{
  "n_layer": 9,
  "d_model": 256,
  "experts_per_token": 4,
  "activation": "squared_relu",
  "routed_scale": 0.5,
  "balance_loss": 0.00154,
  "balance_bias": true,
  "init_std_router": 0.0246,
  "lr_router": 0.00127,
  "norm": "rmsnorm",
  "norm_eps": 1e-05,
  "seq_len": 1024,
  "steps": 2892
}
Below are experts of layer 5 (counted from 0) of a mixture-of-experts language model. Rows are named up (a neuron's input weights, with its number), down (a neuron's output weights, with its number) and show model dimensions 64-127. Each number is 128 + 24 x the weight over its row's rms, rounded and kept within 0 to 255. Numbers have three digits each.
Before each expert's rows: a language model's description of what the expert responds to. This comes from a sample of Wikipedia text that the model never trained on.

# expert 27
What it handles: Line-start list markers. Pipes opening table rows and hyphens opening list items, plus sentence-initial words like The, These, However, While.
up12:125114130139130144166142093110164170124123135139149122145099100140091128128077158157192131147100123101125137135149126097120157110118123158119113125112101159111105160164126154154152139151155090
down12:112130135090137133107152090142132107121138079164112099141073074168158129147132122104114115124151082144140084136098103113133121114142114065138132120155126082123082104107179160102153100084145116
up13:120160146088172102121135114116091120147137107175122125129101134096086174141143121108130107110090145130162149138094092094150119147113141127178132079136155149106144087133140081102108123127077127
down13:088148156103099148109101150125122137150158110140114132112115169098101142104123124143150100127132142122133162129137130158057167153146170119101140121193126083144150160136127161128134129154120153

# expert 54
What it handles: Descriptive modifiers and conjunctions. Adjectives and the joining words between them in descriptions, such as dark, wooden, -like, and, or, commas in lists.
up0:119117167128118144117158151111152162113128163169145106142116158122115147093195164126198142158092127135132128114114138126123150129138110155115125097121122123122136159126133170116114156137113093
down0:154181115100117096142134127113087135117144112114106160103117121141126144167109120124135125124120126168117127090104098153099143186123159113141171176115123141096105119134188087145083145121105155
up1:151152164126113115137166132077159117157102132134133111091113064151137095122134127129121113139097118150116120132116198118154154129138146136160146140100143113132090132111105120151102135159137151
down1:091139123105098149088120147169100108146163110113126148141146110151178133142100122164128129119124091140147111120077096137139157157142144158144129126141126147104110138129120140076108181106162116

# expert 37
What it handles: Table and heading punctuation. Bars, colons, dashes and = marks at line starts, in tables, infoboxes and headings, such as "= Abel Lake =", "ISO 4:".
up8:124091157089097146124107113155119138104134167151138106132098104120182164153101107087153103172146140127135135087147127157132185155131123133165138156086143109168136127123158124110171130118173149
down8:069176112108165097119087181125097101133167116135137108108089080093115121105180118122108109119131096141156153121116097145117142081146146113148107125136130122121150123110207136119134138111149140
up9:108094137145132158116137151142178149155107142119156133170124100150125134129176133162147144169159112111166122135160127087131122139168146089177112101119150137129099180110147092151118139101083127
down9:132170110140085115111127155121082099154180116142126150109114102101152139126161120130124139140088136142118114131131149171151113086116161137132111144120127099150083114104193147113161139160144150

# expert 15
What it handles: Determiners after verbs. The word the or a right after a verb, as in "This marked the first", plus verbs like helped, argued, proposed.
up0:148142152128096161126141124091168148099141135140130112140142157129090104111182176122187120180104144117114123115134148137125148108126090107106143122124173148149132140120115158140117107156113102
down0:122101137124137150160128128139090142108122149154089097166161179151106134145110133127166104119141113104161091125106087124128117168146110116131188151139108139121153122134153138118087129106114106
up1:140148143103133140136138125095149115128095126147105125097113112163116115113145111112162125137082127119106118169112206134163180135146139153149171132108148147146111144098099088131121121153122137
down1:122132121151093135087112150155166113124100110114135095195121136160124120155142080153135116115152105131153103124143129154141112126115116105130129201147127171098106149158178169123127091125158107

# expert 17
What it handles: Location prepositions and directions. Location words and prepositions in geographic descriptions, such as at, near, north, southeast, inland, often introducing coordinates or places.
up8:113093136096111123142114117158104108091165172139131113138122112096157145155115097119114109150148142129132120106142145152150144167098113105149150127089175103196128124143141134142163121108170139
down8:132141099180128133143125145127124131188175137124080135129105109080144142117110110108133126111147133178147136117092117147087115139118145110165103138135168130112153131124187103114115146119124104
up9:113121133138138152123114138111177138155113126145138098164142106158133119133146140152140130175155119149123143126134104128150112150166168068163115131117143138106101150112135111134099129069104137
down9:133158140138107107114093127098139112165136131163129162146116164148090088116132127146104103157084097123133146159139132103132133075107141130152132134110121129133130085163121125108137130177152124

# expert 47
What it handles: Numbers and ranges. Commas, periods, digits and and inside dates, years and number ranges, such as between 17 and 23, 1801, 1989.
up12:106127138182131119153142099106159150129106150138163119157153094159071130130103155125160125162098127108129140147166129094122149120141123141136128128096077140142134160185132166140113115175150120
down12:136138163116142102133140161168133139169156142227116107132141119123147141100110105123124112109097114133126145142104107082105089147160161149112137118146109110137106106120133149101115143140149162
up13:096147149087170100126132114129117133146147087162103121128116134079099179143143128109129114094103145129160150150086101106145131161117165123166166086134136148088141105124146079107088131129080128
down13:106134166083107149117112129112094145135165124126118105117159104143103160088105109109130094176159133135140146110127154123086126138144085124164134133126114105126129163112148135145123111143135123

# expert 33
What it handles: Taxonomy and definition labels. Colons after taxobox fields like Genus: and Order:, title-page = markers, words like genus, species, known as, renamed.
up0:129129147104119139121152144104180182102130159148159110134108155128105132112152186134179147155107160160117137101122162134141162104093112162140120102089161151132110156111121163135114137141089108
down0:127132118142112130128131115139144139117114139191076114122091195112123118168096109157134098152142160148105127135124099147152138113105110080126171165112087108160103124133156089179094138144122094
up1:167150130137134111105121141079150109158112143158112118103121099141134111114122124108135117156121103143113123146103193137158157150153145137171162137126160129124104150084091140143104118150147154
down1:100137109122111110062097129144144144120154105124118105158132113158133110125098100159143128107129116148138140116120128107129120090121144144117117170148138194125126154158127126130143129123108151

# expert 13
What it handles: Names after colons and bars. Colons before listed names and first names, titles or relatives in genealogies and tables, such as Children:, Mr, Sir, Henry.
up8:140117143101111137163124099136116134089140142133149118143159104107163129170124123133150115129149141126118106102134153140131170165090132106154115146091173117151112116137138157148148125090154155
down8:089124100138140119115106161119087112127183117104106122126128089064133113128161100128128112136159131158135146140089078169129104110111114129150085152158133119102123128113185101136152161157174139
up9:111131126155139151120113142139182169156097136114143122149148101153112148144175144154159160165133129116162126162165130073152111137147145102165101110128153147119104180119143101149110140101046118
down9:132181077117124122112128151128087091166170167135105131139131124100144089139135123148110120147097129123115145135113176145121082082127174110131116163145119145161097134130146117128137144110116140

# expert 11
What it handles: Person first names. First names starting personal names in lists, tables and headings, such as Mike, Peter, Samuel, often after a dash or pipe.
up0:131123147114130127129158150124154171118158172193137112148082154123103127111155164136195125148101116155109144104131117137159152110129111138128144107115173159120119182111124176139115137148089083
down0:122134105105135108128136173146136158133160088167082113148065115144126129103091156147155128154137128158129123085133116143129148116105151098137136162131143128107081160158207098107126155159154107
up1:154137148131137113159126122090172120145111128158119125117114108165154090137131129136162113140099128128096116150109184140174151122137142117141153127122152117138088148094100107150095130169146122
down1:121119174141095120126106132121139108163160111179125134106112122144108094113130121143166089144113119107156151119123123103167161078130121119163125192154137111112145143122140110129114111140133159

# expert 48
What it handles: Proper name beginnings. First letters or syllables of proper names and Latin species names, such as P in Poe, Dra in Dravograd, Bra.
up8:131094130092114135163105098156118112096142156136137121105148063099153150144092104097148138171160158118140121098135136135132166180093124124156141148104170103156115122129148148148152127102174141
down8:116121143087088117121103173110109134130151142109094153091093105122143157135120124114089087103132080132113147109135137100125155115107144134151159143127148141133125143090201123109099115151127139
up9:110112122139143162117121143135178132153121122099140122150128083151127150142170158155145142191118115102123113164173131095162127144164162088175124126118169154112093194129146121157105137083100127
down9:118125101163084143092138115120116150142151152126113178128107141114089135130139103136099108128092121081083133143124167175137114084128150126157116143146139111165103124138224143138153110148118155

# expert 23
What it handles: Digits in stats tables. Digits and pipes in numeric tables, especially sports league standings with Pts, GF, GA columns, e.g. 66, 47, 25,000.
up0:135154132136133159132138129104124165100127154158135106128129159141120151110165181111193142167107135140111146122107130126118145109109092130128151137099169147132128150110126200133110146149109075
down0:165121115107124142162134103139079150064145107148125156158134157122098156177122120150162097104151154169071126091156124118093149155113137138090130143140108141146101137127117135149127145147057138
up1:152158129124124127145115131100130111184119101169119113088143109148146105131152119117147100141108131145125138146087183145132150130131158130160164121106132145117095137107082121127082134172150139
down1:087124111121125096102125151165119131112120134108127136138116145123118120131161056138115095150152142125142106122125127100126124129131105108147133160179116147143072123149175144131118191130152149

# expert 42
What it handles: Personal first names. Given names and name starts in credits, tables and citations, such as Chris, Jim, Vladimir, plus on or from before dates.
up0:121151155110125141111159124096165194107136150158136123135112138107096151098161175120198134144104140131099139127115149135107157116132101134103135116119143161101128190112128144130109147144098094
down0:157158102105150133123096116075079158124127086156108101116132138128133146100125110116166108140162112152148147076155083152109123110127145113116123176098129103137137135139156128143168141128120143
up1:174156129125168129138109116093145097151127115141129120114114116169126070122144127124151116126091113135134133158111192149148133140151152118150167139112165113121115170108097112129096134130148141
down1:091131126101135126123133155174130118139107112117116068114103152162120148130097107133176150122134111142141152120075134111109105110111136130085135164160132146125152158143141152168091147117143108

# expert 53
What it handles: Descriptive adjectives. Nationality and descriptive adjectives after the or a, such as American, Russian, Italian, traditional, rocky, southern.
up0:141140182101107164140155124094148162098137181146148115111103152122133141107145185116178128152090142137123137099116163162132132119135121124115165119106188136119119151107125154107114121134137088
down0:144154138124097141135113099098121154137131132141105134143121132122160100074074140131142140100122102133105123119113124152086112141139160136066129154112108135136098136115195124155152152095147085
up1:171152123130118122166128128088151104152102113154122114094147070146145104115133138113162135139115103138122114152091200141145169140131154136160160138106167138139103125070097115145090130155142146
down1:119095124133106128116096132155175106138169136091131125151136110127169140138151117138132102100141121101097130123120130102113121126094089075138141174148127157137099138156130119117124146101163135

# expert 20
What it handles: Infobox field labels. Headings and labels that open infobox or table entries, such as Genus, Phylum, Species, Starring, Website, plus the = opening article titles.
up8:124076141104093159126113104152133121090153166131143136148137107094175137150104104110155122170165114114139121106153115162135162156124104106129137169085151098167126111138152154131145120113162141
down8:061184130093142110139099151083087115138162139110110104129143155096142142103158113130089104135111122128140169119093129147110133096120154129143125144135152140128164136115195138138140138132131151
up9:097120149158141155117104166134177137140113128137148117135163094145121112163169154183151160176144113127150144148162129094163127153143160100152111101122148116125093167133137102150089159094093103
down9:108138089135051120120121184138156097157171145158112143165123089162108097117104088144103151119088122169142139137142118118131118106099124138140121139118123158163114137157104132108200128195141138

# expert 5
What it handles: Non-Latin and table word pieces. Mid-word pieces of foreign names and Thai or Cyrillic script bytes, plus pipes and separators inside wiki tables, e.g. นครสวรร, Kunstmuseum, 132 |.
up0:130159150111117130104160119088132172101150172157134098115108130081127139120160173122178122133093135148085161107117141140129139105090099136152130125089169142131123181104117161123106153156083117
down0:132128134132125133144150127179123178080129099166097122130102107122148146112092097109137121124138125123105109139116106127092115141133112148140162167115162149161141174114176142147126147104087154
up1:160127116133118123147132128094158094149121100163120113087121082136144141122156123119150107128107124139135128146098207132167152141157150138138157129112157131113106148103085123135107152146142152
down1:116132136107075180118168134175121123115116137154140126113101138152153172110114071132157116154113137134145147112114146131120126123096133092106131148168146169099125179146145141176120194127140135

# expert 19
What it handles: Capitalized word starts. First pieces of capitalized names, acronyms and months after bars, brackets or commas, such as Sch(openhauer), W(ords), January.
up8:119091148121119145139111099163089115076144155127159112140161102097163137190116123113148123171163120150151108111140119147120141150107098121145120163102159097147125115133151133153149111086158164
down8:116089137087124072110086127125109119137142111116094139097127112093132117127180129153111145135114099121135130129126070160163126092155115152179124149129127106130110137123162133115146106175168113
up9:084120145130157151117097149131170147144124129136174085150126100156138134137156148163147129181143123156150154142147100108134111136155170098165113118118150143100103158096142105164106117080107116
down9:086135142137088141113127130117119135172146132117102153129089155134121111134120112170106155152135088142132154156130135097145123119124118176118072162119137138129142100150185122123141117127115134

# expert 56
What it handles: Infobox and table headers. Field names in infoboxes and table headers, such as Candidate, Genre, Died, Occupation, Height, Conservation, plus year digits in tables.
up0:139167165113123142117170131091165174101133161128143112124112156127097146115147164134182141159105142139110141095115178116130145103129104138117138106103161133122128157120122150126108138139107100
down0:123127119109107143115109109105142150104137137139121094131087113173147108098104105142107156097170122148102081127101117113107123114153132160129131147126097163114124108163178094129146173103130144
up1:176163144122146117147146118096139102159124130173112111102112105155149107108146108125156113133097135121123116151092211127157136157129162137156150125134152151150097162082084131152120114152150162
down1:125137130142092173155153126165102122119131117098120088149134113133136154132135091131139107152106083117131106129111133129096137117142119129113113135169145150135142183125121179152109158148133132